Experts of a small language model.
Size: 10 layers, width 768, vocabulary 51282.
Experts: 48 experts in each of 10 layers, 96 GeGLU neurons an expert, 4 picks a token, a softmax router, 6 empty slots to pick, a shared expert of 128 neurons.
Below are experts of layer 4 (counted from 0) of a mixture-of-experts language model. Rows are named router (the router's row for the expert), down (a neuron's output weights, with its number) and show model dimensions 576-671. Each number is 128 + 32 x the weight over its row's rms, rounded and kept within 0 to 255. Numbers have three digits each.
After each expert's rows: "raises" lists some tokens whose logits its average output raises strongly, later layers aside. This comes from a sample of Wikipedia text that the model never trained on.

# expert 43
router:107125001048118153119130100104130162139124127088168068135114136116070156115155149123178106114134154136118151138147102089125144144139129160126158101110147138129173112062164121140133186097122113169079148107147157130140090160065142130119119158130186134086171140202108104140076109129092114117
down0:199167109090174113082049182084099156091102162095124173124107101119140105123136099168197125085153151126074101115113188071114124132149104159112159115148105144202114143163105147073153155217110110106113088148081158155080096102119082159231126095089129132154106157151164102121123105157150144149
down1:065145069110118167096138175128104107166137102110099142101113166064167141082104099135147135176084132099157197121093110148096117107163203133102054136105098131144144111155156078137079144096168171181152134125079175063124158109137139093101176137165133102183130132138146139147110214096060144121
down2:108136154104137054074117085129172081116133121156107091198092149168117117130076193202137122110095089128069155124106182118059161167131073107141128176169139133158178117114101178119082130109163116111046127157128127136128146074160096147224163168125109094125136151138101144156069129132126082111
down3:083108132114134103118081132136138113144119097183146152128143100088093155137136071187136115132102032149149176144136132113105138086135090083151110139148186158180043083196084058166129102120164108103134168160164148163123148173129076114162095143139138152116126129151172103117100181143143092082
down4:114145128133134070112046113134147133068149114122127132150121084153080064145086149124146181118159126134134121136175070157146128108099125095142135127182158122165120125119122186092100146124102058091182083086177137083099139144133104059128185135115126107119040112097184084157125120150183133168
down5:150152067103096127078128114179121122123114072079089160086160147095142128179105075174137144123116109168143099089175160076140127133155066121072107082138119128168140143158050086156079095184121079081203066135168112193128117092131149138112164114116136177118117111195131129108116098142163152114
down6:119066139133153100079165129151144132101163117142092115165165131081086108073164144134047114183117114166244098083125142160143113156109162205129146135130112155102179133128162135128174167099120134080128085135127083148172120146109213134121110134200098162125103085160131088139135055167098106137
down7:164116117141116145086094175133121157147136134106101121085129146119120125197095056121113122147179111080078090123133113093122133155184105158131170142177136132142100135115108078154067166053108125114147126071103127100190103109141094075127143091122071100152114147140128121114135158127140115129
down8:130142092107114159127157104197119102160138052115103105151114062111144145159087087107154137114106107120172097119119095101170106087144102106155167148139152158126060096125100138163132173115104067112191164104112136122161117137120105112157159106153184139117213111152091151109132128105144211097
down9:172124046083071139092166114152102130110124180102095180122089164135109167044154127118140217158176102129166144157096083118103113093182174144124185118155144119071081135081089088134091161118125102082128163125078125133164149140157130136171073082145104129140111127205053158072162184113119104132
raises: "\n", " the", " a", "-", " ", "|"

# expert 27
router:138150123106120146164080140136152125138136114108092097104101127143219150158068147084121180102119151142159111154054117092192152180146135089182151184093129134109139146156132183112113130109170173142119123119108059172125187077099128044086107095142104145101144170138083079173128147148159087198
down7:124106144161135110141169110083144079119097141102161158115147091136058109168132096110107119106139167123121112125120117075133095147170102094135106154125073155110108118121116156123121110108091138117181117110091119162151121083123125113119142148105174175089107106141096134106109118096129206113
down8:108142124109055134156164121138139135167088159037137182106139076168130120159080116161139118105161114186120120131136137207135112110135160116122094140099112109120090173149103047087166140122126084058096154114128139156139132124112163175163095149151080102157079160168148122199115186151124137092
down9:134163065190120213145025091131146068071154104125093128084100110119112131120096132126123107093162186107105130162113091114139116091054202113174121099121124093107107145137153190123126125148138141100126083110122100156143172118190147137130138137077110111101155135189089175137176111075144169136
down10:123099161126176095127110164137157056106158138138120111127135129099130053143121181129153084150167142136127139104184141143146161103107145139103132133120183102216182124105125161139112113116130083170125076126110103147098122156142162150102148128071115136123123094173165131211098112145109126163
down11:172146193191118134080079099117134114152166119123213113146147102124093086125176179168061160128159126092090174150144083145155200133109125122075115143058160118170111135167196194154057141119107150120096171089134146200136076167080120132120097131124106139140127091130161137150120105139139127176
down12:162144118166109131115104109155174133142143093098058069122168204202100094071144162129177147099137123124124128112143123116172145059096138107031141104157138138113136101138147197189127055127097088112114193087079182119128151149112136184111139156140110073164146132132181173129132127149160085108
down13:112124138164154107101105095118160069114153119176138091074105118114143092163129115115118136125111040112161155138139071128156163180104124074177141201090127136138179114134206140106130160110074187145182135090182067075087089157123208116111092155070188091129082115139093122169063117132103129099
down14:097082149115103087123106173085197112116110107139135142121063167094168138142132122117125124134137151108121150188115167142118093136122109158119173122146094162127146067110158158094176178127086119108089138095129075191133155151174137157121148124141124188160081091117086066139180090138104178124
down15:153108165111085139190175147095104137130194097170154099151081122133131146104124154175126148139150121169141142126205068113137183149038092157143125124143108105116153133178185085222129102108124144088148188184107104123082172153118129113163144138122140109123137091112172143128153115087139103055
down16:149087092111064138167114134088079179132191168089157144179119125087109143135112170128148165141104131142127153059143194147119153158066101198119098158121130143141184099150114104186170139152108097182114122078100146085153122111124126111129161125167173101144133052064161103138129128059162172131
raises: " ", " in", " of", " a", ",", " ("

# expert 20
router:153166144089168103160102111114109114134152140167068099159120155116151070135135126112133153149122106084153118121125132158154178161101146159159149167145115159197095164109102111101117102114125117124078122144144155108127127111151083128099097120097111102126158114139120138055133145082117142135
down4:152143118146136144120159118157134128146129094146137106083133117097094148111118174136119145168129186175143176194169070064176115081156165162102169105094116128149134160128107072149118141130123143079160097121087102106098128249122123122121138148100120128156129075089085096159169131172102166155
down5:174100167145080093105085135096108090173160134116119134155129145159177142130181102116104117217169120085147165115139089129153136118066124129184092169112121156129154097143110124144144179162172153137158177152076162118100081100140140123113149125126155086101088145148130114117118107145107101095
down6:095140119142138120138130152153131146106142147128103191088123148099145161132167126159136124101161091149097075103137125186134150113139121145140158160134115128187112123126089173112127129111102102107195118170021161146086106193171192150094083130152103115145145174111082118076180142151127093149
down7:087165106102146105103122123149136101105118140108171110080115102170092165131107114205136112117101145131168127126111142191155072141153166125094108128157153107174061126151158025156122164152082157159145101112111139150137184138192094093139103097149111087067135086173075145105135115150135091118
down8:136127126096172159166186086120094071130066151145080104169050155130148120088151106124137163111133126135164118180074147076174120149112092156140061169080123113091121123079069096078114091167113144146144140146149182116212116093134124136113154121086114117151072148155123149107108120144168122119
down9:201124096165106134113193158154084129117150176151140130175151166138147135157102193141139099133092172085149117157137096098198101112148091111088089128091120195137094106140171099097104141077114123143114136183157188127052118156105126106130065179111106166137156079092092084107197103161116136073
down10:147113141143132142111179131160126101131111112118146142176178109088129141136154113125146111165115149136149097164099125064154144061173114120157177112152152068120099158109129101178143068099129100215117128124105100110167141147107110165108156121131174145116139141145137081143178130145190114098
down11:077134107149091160140096073130133117113102175117121102190144092126141160089142167160112116179183147126143140135077126117124148128144126142152119125125158120060138100085139162093136095137085116118161109150099103156155133121162084139181069150108128162115130121140172193128167154099101038130
down12:153071094144133103127157097086155144127088147168125058142155154115120147112124102155115113162158086149055087120140086085112170110122104150174118174100148152101160076088160159112149171099109123182093137082182116128138144138152150122050116135146167113106138116066197123131182180124179027095
down13:142093113111070136134141190156149100077148175169139122153099110169126117101126165109159141126086123176140065099131158078126111151041162190110142114122128073178127059070123093106159154154093092079171097135109117177165133151096137143142124132141129176120128124126087116113123186110157082141
raises: " was", " a", " had", " |", " is", " would"

# expert 38
router:110154113144063112166159143169110109153111120141050122108124066155111146116086149123150169147119164189126090179044089150139110120106119083175148106107148118146114169149118113111115111150162166100123162096184155139138125117156149106064107118073124106169134137108115114083136129184154156145
down0:140184103160114152117126156064123121171158137149122137093128169213073211106173173105158119166147092167129108134082161151092099178073079122085127112104097069153134105125158106160095186106093140108139150133126110077146161128178229174151150117161093042133145174128135106066121129172081156089
down1:143133128120099133128150138075102149112097150170078117147119121162131135118082135104189149138167077147124150120100120168159077155102157158152142063137085169137075104160178180134139174142135143184146104115200126108143159141117163168153107172095109114159102139107103179092081074142139129143
down2:147179151132157104171102140133055103137093165166082087187101137129130120109168164181119129137185092143098136103177145155150123120085129111096123134206113099144181069129156121136081131168149159121121185166090100160125181124183131135151177137067132159115140134164144122152144084130108120075
down3:161112117141145144143098130145098096169131099159073107102122079146115112163150109190088160128180155124137141114168132129103114117145081119083098050137181090159087127149090076108115143160131124128123153232151143083158171100105102107142153189146161160137137162128150119180189119127106140092
down4:135133154123141139128140119033163146137198071119130085111105130086102071180128117105126104148132069138129092142129139089146151129232180144113116100103135087123107188089144173143179157110144146092055125047112051125140135103083088099148130097145122172086155211117167170105151189141142208070
down5:146122111102209106182144097141102161116172135127111138118105153090157161150130092129113046078109204165148143145128125122156168221146132129107098144088140194115075168134129083127080141104147097047083119079164081115129198130164147116125161141100083143141054107143147135143135115080115129149
down6:095122128109114078154163143135064136175179182108149099199112106176203064146172149138200098086089127166091123163117112143113145124091146057124127146108113102096091139157200145112106093104035119148095150157121126141122125150081124167141100098141138164000105085185111142114123123125117142128
down7:178140134188087121083117172118176081122148168168152170097115069112177143146124095126122174140098128176110180125137083159101117084126104109082178136113094154112120142099058211154166127122145127089096108125117108156152132171092163091125088115138134132148135160144113068118123100211165145179
down8:126178149138172151122111150113150154170091129105164169133153089153175120096108150112139117082135088105088139166098091142102186178179126105179152183118162141114101150168118160135065166096138089116118115137173165194136066161162154119218115092118134144131146119186126094081144139168115152118
down9:086135173092159188116050139144130132085078156127136133185100180090106086119140100088128162170154179080121153073139173109119086141158182077126108092160164124141108171109091116080148123142179057134136095117122119130108112133159128168112110126178133166122152093093096204149141090185136099118
raises: "\n", " (", ".", " and", ",", " or"

# expert 15
router:085132142083112105208133118127099159040102137204107114177077111075085146142171105193116040074122107156200095134125137187083087185101139128085125150117085145147174167098170167138091177110129066075072126143115114182123122110096120136124119155177128146070151117151089080108087135082109107111
down0:169190127112071076111096089127131108158104120159159147122113176161115177121097131136150113171090083126172102154119115133107109133163184149122089148153095130127159127142136149121045174185171178105199130081128155153138169093090112121149133132160131093140107145132179139197121084084123097129
down1:061150079185164119175155133158089134084105056128096099154145176084208159109162157094130114129169148143149123126110137093073207131104166111104136101113143117098057140156084087160124068135095110119119142189089168099191121146107085149122143150144150099142113089152117155128136128105209138093
down2:132198124122218119175099123130160145198168153129117123090150115143106142148166160143083195124128137147131141095100191188153119152073081110052116152140144121123168108124129136158094068146082075198089160163091112163136083176202137126154062139173087063136129164173092101062132115121157132110
down3:156171132142131106148120106123169103148118148180190097166141045100097067173151085097162106141012078143093083135127102175144153161125158126172176142137177161138153099117146173152083161161130115131108133133153173113125141098141123140071131101154102183174037091049135149122119169137088068150
down4:111119127135120110148174109122163195116135115172138131140122075154135153125111190097149116119045080147092103099130153129110143066169100146085198072118081129210134095045097098192126064116053116111108149123180136138095113162191103125187138138082100107120187131156111154110187103093151173121
down5:162175156084151089146139078148126119150113131146132124152060147100128154147084198139101108205148123122082164108157086125147097177198127196128114059094097152107099086147154146114107137138093232088114158129104135085099074112082141151098147148151131125151139074138213109175168134094094125156
down6:096082180139179124147123113130158105171106128144190071123138145123197090142136204131126111137163124106148132159088144133093138146110144094140129088152101156127129129126093098164138130126144128128125171106164117123153148114116169163131076166137111128187176154112175114184063125183116068138
down7:097103124090099139130099117105141149109187110184141087129101064182117182131178159142145150120185051107151147184113105111090117131153083102174147108127108118138115100101182136174119134069132071085174137107105124134086132160183101126129130115177076174125115181142117155147151156096129135171
down8:177092166157171158081149128157168124156144102153131155102112115145140115163095181080137080148185132081097120177158131113190121157120088071101099141140086185118103165149095144118092182092171208145152186187144140104147171194158159117142150138111173142194083148134081068097165141106106122111
down9:122158114142112094042161154143110154103116161108095153099143103098156113155166169138127107119117095166137078126143062116157125151088119143143122133132096076071178114141106115069097092135130129100117134178140080166142121168167159157131157142115125052175079123091152171135148146111049117124
raises: "\n", " ", "|", "-", "1"

# expert 18
router:114160120161069125140118120127103152106146143114135078158119151102135128084124130133122094139108142107135060071108126171167127151135151224054149140131150175097099147114154156103097083178098136138103161115099062172133094103116157088169116133176087092121153118118158149135117126132138090125
down0:069107081135148162160156152169122152117148206107139168121084091131181095118136119131118122131183094148121137153136130096113166180134135183138179079126060093151123134091130152143100124139153106139139157130112173134143123151173133100107118119165163137118166108152112124148116136160136075048
down1:096160139170068170140148200113136139123136173173161157127112121169147169152101244143191122126129139129125082147057119148134108142179118097135152075086117056140150128138154136098147137164164109162099131150104119183140104055149080097175115093147100143138164209146084143139118145044126146145
down2:112103135143162199086103124084093128129105126107151115192114153094229162158121127136116157189101151115101144059190110113144083124110090137153153124186112123164163152194097171113165106123124166120119080112145091201095171089098153149133080085095138133141086170131163101134157125091150129119
down3:039092087147123149127122141141153113088136157129185131166108189133167138116087132138154114128076048119127092124153161136164112106046108116165123154117153094081102138132109241111151134157160152085066119134140179143143082157105172194129168155049082139165097148110143129124111132181101134126
down4:151111132146148095122144088115130151157122154141075147078118079090125153122134098095100131180106121126090150112156112099120142138131136210116041137155137110150147133129124070128125110138111111106085107157129177152125166152109095148184134181157104125147134145122146183104154113126143121138
down5:158095175108093093156123155129137122126099104133084214107081080180095123153119095117034141136108149159045190096134126156080089149094142104143197120167103108165142083122090099087184124142196121168139123201146148119165175151125176126093102213121100141115093089134116116100214132140111153189
down6:080172177160113119122197175143186197124169167123061149106142136113123186169093133130152117153068169145135141102157153158138155129172094165112173178142195141080132103071095096142090119152112080167067137114133073145156175110121117138179166137163114129180105093105127144109170100114103107186
down7:159136178107123107132102138115145124112170061130091095112140145076098134102101159104142102098157134137140091124104123116114097101108148074148115096145176081052133121097110142155143125077127075133147136103221129090127134157128176102119116058140094089136137160086138128098177107146095143119
down8:096136170122125124064136118108145119120146107139095137132054107152156161114177195148148150159126169167064108212120103118161054135119137150061077090170180171156151136118163117117115163156170088140148126174106134136125129144127050167113124134137108114191108103135135134153201086119074171105
down9:194113124154149087120175111130088091110130147169090201116184137084132140167120180120121134131120105110151090118136200125104112130120156187084105116175125116158081100123137115132148054099121136089142147108112199123060100132114105144125106156130193134159105155092115094161149208161054152181
raises: ".", " to", " "

# expert 10
router:130141134138135118097151119135109102109107127191123091064128150147122124161114184132135122155143106125139143128155112146139146120127144187104115080098151164106168050131169167170126098126075129153152112123110113135063155154142096096108091160138132076181157110179108136165123134192080095148
down4:141093171069089117144124201101181150106166146171124173116133155142147118153101159150143118145160151131130171100129106097122141142145126133144138112117197189133134202149100094202108145119093115141052081162160092140132087103148170140135119154068100098105133172125114133123157141122201135162
down5:149132122207083133102163218117173101118126158086132156114154118166174161114113157162168069129161127187155148161155063061186092100127074131122150163139112120152162159163154063160166144106135142084110107091093167094174094111114182077112174105133156048165136113088142167149126150166155160061
down6:142071106138128117154116138110149123161106086103139116130065174103142149084131141110099205095105121118156113079104118181161099152123105170131152167127082143149148181137168125147125118071117137091133108152097132058141072126138084113092160167189124156094185135173185101125098126139082108093
down7:139115111139162133145142084139091158190139208122167184097145082077136131094123130123106140161173117116131074058166144151136126170152131152169154152120102144122154183140178118104098067152105088083130145204141106159143158060109084093183037150138118158088126105155145143143144136141176110124
down8:096115171094109170101134095137137115126111071094146032172081176132073142117177151131139145100138100144070147097172145102076108093171122097129131088129134099097102114182162154126183141119123110142162135114143161130107119158144211098089131120130116123119133120142100124103113079120181138172
down9:154171152121125126125188086137194097114120186157174096113120161140125161147129122145137100107184103115136149061111088164120217172097078153128071086164115099116089116103170217147109101108115076129161175092113176153132127133133068148054096112169115185102127092076090107074131168141106074087
down10:131109113048159146109193128103130134038103155069152088062152097149136155115175104128104156102164140139114133061160061139063124126110147151088098090149108133134125145153083127127132060132123126093106122121162112145100133152066074101123114124113151125142169168178114137149173104094122093142
down11:089119143139124081104138161110104106146144097117086108148157108117121125117091125155109156137195076102124079096124135124150107095181165122085148158130155081110086127075084115119136048119151099176103020202120152146170136092091091130149143137125124137176102165164118135095149127179117133106
down12:138128119142139066141093118155124120118166106182183096131074179112116133114198124123111097159083105176129077164126136178132143118132165161144077120187112081114142116129152079159132111155143076123134088104142124125173182153087162133140132125149147146101130120099134141142127130109100092147
down13:212133149131112116121172130116104131142149146119090132098069174184082120116195130143121143109172164143157165101144130149027029148157146120141161189142140158134124130130192074165126182125080205079139155068099108136079118110075092091113176107156155160161164149132140145116107149099213087115
raises: " (", ".", ",", "\n", ";", " which"

# expert 3
router:092139090061162064147137170103141124106103159170132081077140158042125119147161194127173154155074120120115118159129103152127174072097117115163144177094121101125145096169122148083090116104158086104135133137120122120162111069069158131114071133119175169092142161105119104132161164109184136115
down4:118126157140127131064136125134081108131114095131113122123155126101045161156103095160092070120100121141184138150101115145140154110133174149139094104123092165090165099150098104084095170154141063132158136105118137168087136119141229147193140110151115128093154151126106112140153158110116141152
down5:160092092120142094116161101162132077102116109152126152107079177135098077184214127137143162122066162084088098127138070139123111179134138101146134089140134153106160094096125033060150081132113153178068147100052099151151170173164139151096094182138108145147173121090135055133149154162131172125
down6:144138124122122064112178133154151108131084114144165127159126145216116147154170166126121145105075182143120170109134146132111111126188149104114137107108072145082137084190125078171150149126111091188093119095179180127109174208093155120163165179045126127147140183145111154090167216084111144199
down7:103142132079144124128115095112098162124143126082117124143142104142180120106124165130057150095120088128102123118089145131119144136172169146146123166173109138112149173134134045108184140154197165144158150188087073130158163138145083039156137194086114148206138138161114146103111140121106121123
down8:075142135117127175087123135117095133130123105124117152132105138137125083132148148123133134144163104131151154180120121090171204151162171062108173156147186079064152125182090108148123146166078117119131126130164114127140103064124177164119161159128159108177143115097151135110055174119135107138
down9:084207094120170116105177071144149087132094117104174058112104139124109126108060161098152145157119125142142098110168173158103089143091143187126078123172107150146193132105085188130171093135139157129131123063078149137168099151100154158103148123144113159119151169158192113120158082153108110118
down10:140122137120164147097203041168104101167100150077108119154131110135129090169149130144129150147093130114181124129162165038119131198106125118165131103122137110097156113067127139138075130147163094107126133108134134114122198118084123131106138153121116099074057139133124069096138134138135136119
down11:218151079124151193095158102221190139122144098154175112096175120168146130166101161098140132077160117158094141122143097153080134131093111156121154133160127113110111109100174097099170206150107130168147055152157104141181115183170097139102183120081119070053146168156103116078108146150119102127
down12:132165132137114072134140080169145118106087141164176132122146078139112158160130140175138153122089080159122106154092109068108124160126107095134120167120173140109150097159173138120163128156118159123112194128152093137142112146154174075114156155097112156166175095154145122136155127130114108148
down13:103150110153101094134121129176135138142119182109142127104102162105211163132155140155187175119120116059131154070128107074163097133079113154139161105156125117129122163173127141155130171126069166087093133110203141130190093162160150188148127095128151161129135133127055103132164105174135112145
raises: " ", " |", ".", ";"

# expert 17
router:157098124182115155111078143150109122186147090199112110120144119112064128090101111139143177165130156114135121106075121103182141117088062110092225137093094108152161134115147146103189142132151177187137107049124120176153094127123142167156096182080123150115139089097110123155128184118111124123
down7:136144139148175077142081127119134084094104088051174070175143107153150097101112149121080106106124073117120103134129106171145131122143132168169126095149131145120120125137099079118104117115140047145152160137148142150146159125089172104059119163082069183123080073153130091140127158078144112151
down8:142163154085133126105125113102135116138166177123104183095085170151053075130122136117148148137205112144163123154137107162154137144165167156137078190072181114125169089113104121143104119139137097105138159123060114134096097121102133155138116125130069169165052123158118172092179135111096181187
down9:117139139154085069133122143119077128086162144172144091163119073102075124107142139088173141065190107090129132094062157104118091099116137128097133137123111108129154079126108060096108149108115207146162115122094146153095101037126127170141090078131099080154093150101153198139189136117147116155
down10:133090117087186085110123189127088097167120182150140139114108169074156140094157102134086138163100108125156147156161073049109134134164125130158140152135193126152129124175038167159133190102124152114124066101171158138154108161121067150156174130158184182151127160088103185073129139100175112108
down11:157080139161039077145077104071115076069154147054171112086118157164161148143149093152105118113122075133135130153128139158120122146104166157104110092106201120096171129114106127158098093151159118100079143138130175129102159151106140103076105177094132112108048146090179148113100147098132105121
down12:111165096147139135127123117115169121140180175150175138110197140142126061190173163179151123128176205160147179101131140194157113179142096147129099139168199162160069154145092184088082123144184111133127149124092103125117103145147114061132132111104147138115127115071129171160111140145103129103
down13:072165085165080157143112118143145179146127135143117114149184100145160143086190110156130147114180118108211093145136148085153118138088105128157154106159108136122046141168235228148164098151157141202055201071123187148157125118142079133107130191116143179131223134122090183134170149123153123171
down14:109132151079137037163133099087100118117181128140126109118161130085093139089116094104140126138181094126124058094091134160137106123138146066152112147099160110124183078219088111124098114128200111115108157122129140138101150116129061137077145126117163056071119090195098151120113127155130120119
down15:155082148074118075138157099104185106096165079151216078135160113155193098182153068082115157162106135145088174133121154137100079126130126140098116040149088188103143086143086066148142068120160196059089103150186159127106146142112035101171103134109088229154125163141148128164124054167114180140
down16:139092155112156157145213141161120171217104133184080097191083156090111086147092139059089148131182059092182131138108089093126103110099093089142147095107140098124150117223127091158166052117132165166148160152174133108114165161141116127125122122102124090146137146149126151130178134122151120088
raises: " the", " a", " ", " in", " an", " to"

# expert 19
router:153046125170079142055123104129112102111107090144118128158131142167097109112188112114166196152135107048110112081126154099125106128117128080120107110113137147102145089098091077104122101091142132095166151120113151156146138094164121120106131088121112128154127095095112137149122142171147116204
down4:107106097123183099094149185145173119128178076123174119145083108144163165049111160142113167130136132206125141123032176151126156100136112095124204084093149155181120179126123093074094195148157141144100147102140092135143129165111120200143152097117137098083141128087134163125071131138139146172
down5:114096124094139149147133146137140178091107154138176098097136064167117133159140128183159139142185149036089127158139188082139065114052132170098139107072153175134062093082093071085113139155114145130191125118119125137135145180101159111191087181131139095135097110078090162108128135138070115141
down6:081180102159107098108114065170087080133151100054119109108138115105138155105039068102102089165124115147151106143203092142126136178090148134130110154118183141149145146186161084116114137148140149132134128087115137162181167168091095133086136107164130096122083088131096181132146141176118097179
down7:117080060121160178106109135104148134115082185139115076100114098153149093141127144088121184156134067114150111116171163168119079118155190107079131111133114131146128119199144079162151151132161151066104123146109090128136143117102154119152082049090086079151121123143107184187118160142137138148
down8:129115126173139194177112137154147149101124079126121167091087136083170093149115083166099092176142128090110095155136115135073135107133138090141203155172069129122107071089081079133111110138106089075091060099081165072114176076123128142180114177077133160102148094170131144121140135178141171093
down9:147118077133087121128127172158189155174148139165085149180160093138131119074208149128144076117139129119166112135134124076108097099105060112142151180101121111115127166151163160105138157156125125122081126147191089147193184158108087117109169117078155176056135125156126135131072128066131162164
down10:174087142109122145116135121102188155117135135153142066142088128154120177165138152118119172162078139045145107080090119105143130131127124139104092102145132135143096109170146119085083112124148124156120145159133101072081105155102123112175089125118164051107108154155087118161105146183182104134
down11:112137125126161140096114216093132115103170109176134162163086078139139114103110150158092172117203181132157136142103085142098060142174139184130172167146112100149139109067155159182078220138124171123178112112110139164136135160159165159133101125143136175177221115155142095071141180125101137143
down12:078065133150136189144098118104099161185146130160044118086091126038157118130137094113105161095161173116145200119175097143155086158117191212144137144116109141074076121102110084128118151135077165118123151184134140086157160089079158017064113161070112078124108113118079170114149033061177092146
down13:169139112093104087124134128119097128106134103162131135129058054129147127163152175162162097140173144086155070144133148150108125124071167136142137126129170087112141123140134148118179140174167132150101165156102156118119140087167171089083103078151165136071188152086164099134169135073121081161
raises: ",", "\n", " (", " and", " ", ":"

# expert 4
router:092125148107097156125189148145135104123151122079133120169134156091198173140128115124148125096196111108079119167120145166104128143155094188143091178179150131071088115172131144082148149085130140144090119135091103173180113103120094144137154115097161127103133158127104204129173126071159121148
down4:174033162150202148131129154097066123169117117147153101167135160108117112165178151129120097135133107095113167116108166161079088177135194129138123156105094073126100116138101113097155089186132135161074114141186137115180090176138089086178145119095150148090121125129120140185189180114159178108
down5:125136143098174158150184138124158178117078066080159103190100159074168129164151153144116086130084137129129143189130126080119092151129134127113131154114100126130065178139154070159143162176154100138129152151110139108126108120112123153115112114060144096111095112071116126145168080084110084140
down6:118058162085161135100085162116140144099118089056156167150057182091081165129121133131134095119125136185173160058159143139140092096099199104127133079166119131123203137123168141156093082106098140185119096099119175134163055098145131172150101120122145137189095177107091164159120109192139143107
down7:126156072150153103137102169107118131098108204101131118154110109146100164130128140180132096082106123152084108112139123136140137171048150154085106082160080167090088082123141123145143126064097106115086174128176181121154101146134101140115172110154156124090137128199073120123170131136120126120
down8:084084129186175137158144143113137141126174175078157060100117164119095106139153142095098098086151137114167167136146115103145161156173131141170074171154104148141121103165100123060127178128180097166149146162148163104099118133071122151092137149094107174140177119064141116138059129203109068174
down9:118113113116137184127092145131097128178194207113174123116181136147050144112135148144138145159098095187107094143139154200116127118164161123092128175176114082116134132162111043118103077125146144148100170171116144177124159132180188164136131087097125150156138170113120112110131052173129150169
down10:092132137183086138145126083109120092083155117130177140091092091144079098124106160173138167166087141058155101187104108081137201152090143053123162131165125137139104118133117138089162138143178163106177175119107116124113170138104162117116125098138136182067120070151123092118141150171161114157
down11:129129185111104052119136189094080115186166049127135138119143144091158147145091137120136107148098149163135048172119103082149113142142093092136160157157111161161122113102115105139086142182123096158129121181084082176071099143091121120146196110109140105060160134131135099119106146161169151119
down12:082165114132166136101090102111097129150158122105160126149122122122119166143136114084117145116160138110081102166133099119137177095186106138155139105105157095109174098114162162123063154130108167137064089142152177116166071121146189099154115140134121121097126077118108135139096126115086144115
down13:159148161194176099132074180153147119077139091167122157105120146137166177153026103131151096118149086168173092126126117111098135128123158124138180165098157125125139133174067112128138201129114119168161176119118126093110190105095098125151120186105063113154136113097131096096118116107169116139
raises: " and", " but", "\n"

# expert 29
router:193158117122108124163142120136128157112087169057115131167088094170119145118173106161097083140098155152138161047107157110067129135074078127188126151085167103193153120066094154125167160175108114123152106128047204134118115143157099119123137115144105150120170113103142095167150113072137071126
down0:163120081095143097132145143130143134181155157165148123135143122095097146105128115094105122196115086165154136144119124120094143183136156134119134086123174091095165124101177157094091199187140160121158116126097136099111091112167134146073152154150153174081134107146092098192125082125186132111
down1:077224129119146080056167160110130162090135174141134137151092150157131158149130121202153096145163128102155162117123135093155132097111090158127140124203079175143175103078057114119115122118138112126166107153139132138095156080150046093108116103183118139114133141140141098066094114140112105115
down2:156115095089101127103186119155127083133112076175084117161118152111165095110075087124192122105126110115136158063131109131125097130140109138137183183139123158112169112128152123162129115177105155148148110145122040109101075144113117106132145116128050102066070137163115111186127114126091100148
down3:144123139096168094135138139076155075139175209167105074146102120063122119169101079156119135132125120111132069153169099096109123139115160088073179095099200113079082171108135150126095087147103202179143109166140124143089052089148154126087125125090133080180140098181191090145147145151128117157
down4:141158117118142117092156194169126146100135124129082108122089072133109124106116163156144122177109114129147121157098151145096142116145143157148090119157114145108140152092170143103184117135080123153159162103152095123132109085176137184092068114159107203141172072161068100102128134117162086126
down5:165161124118170153091100116139166139113113086111148075103080110143099120074143102083092143119160110208118123142124111161193154094142120185106108126200109119138160131134106118118166076089166092128127118102077166185139155187129167128162151125093095196124119103100096153086127126079098128165
down6:165117167101071168154086057118188097067142097157140150168139139136116154173106151100089112143140149118094104133089175132064130123173115119136138153143122099122108147150172187124117110133215182099163183116105106100068160080111082095125074152152183124148164102147142154141158134098086155134
down7:107211121072114143079136122179112127179126112120106162154115104146124156177101161171193137120104117094108158110179134158137120110180083111077147109159222089112116131109099112106098113116097083095077140138097129146138116069123094131177100110196141137104173157089065157084113155093124081088
down8:113117128159145132156154129159101109130096108187097155147093061166102139144158105149120206166073061128203130162161127080120118200131093120125140149075134131129095154147104110135147111181125110118146099118179113122165149108101101133116150181105075162097100086167101085141107111071096130163
down9:110134115121165166112058180164110153138117120165089148095107083131121164107102117103063158091095141153074105093078111128129163132143149209182115156124146168090115124110135099117152160156170102112171113141149150157149109117129091136066158108176117061148135154107056148160155124158124053165
raises: " a", " the", " ", " an"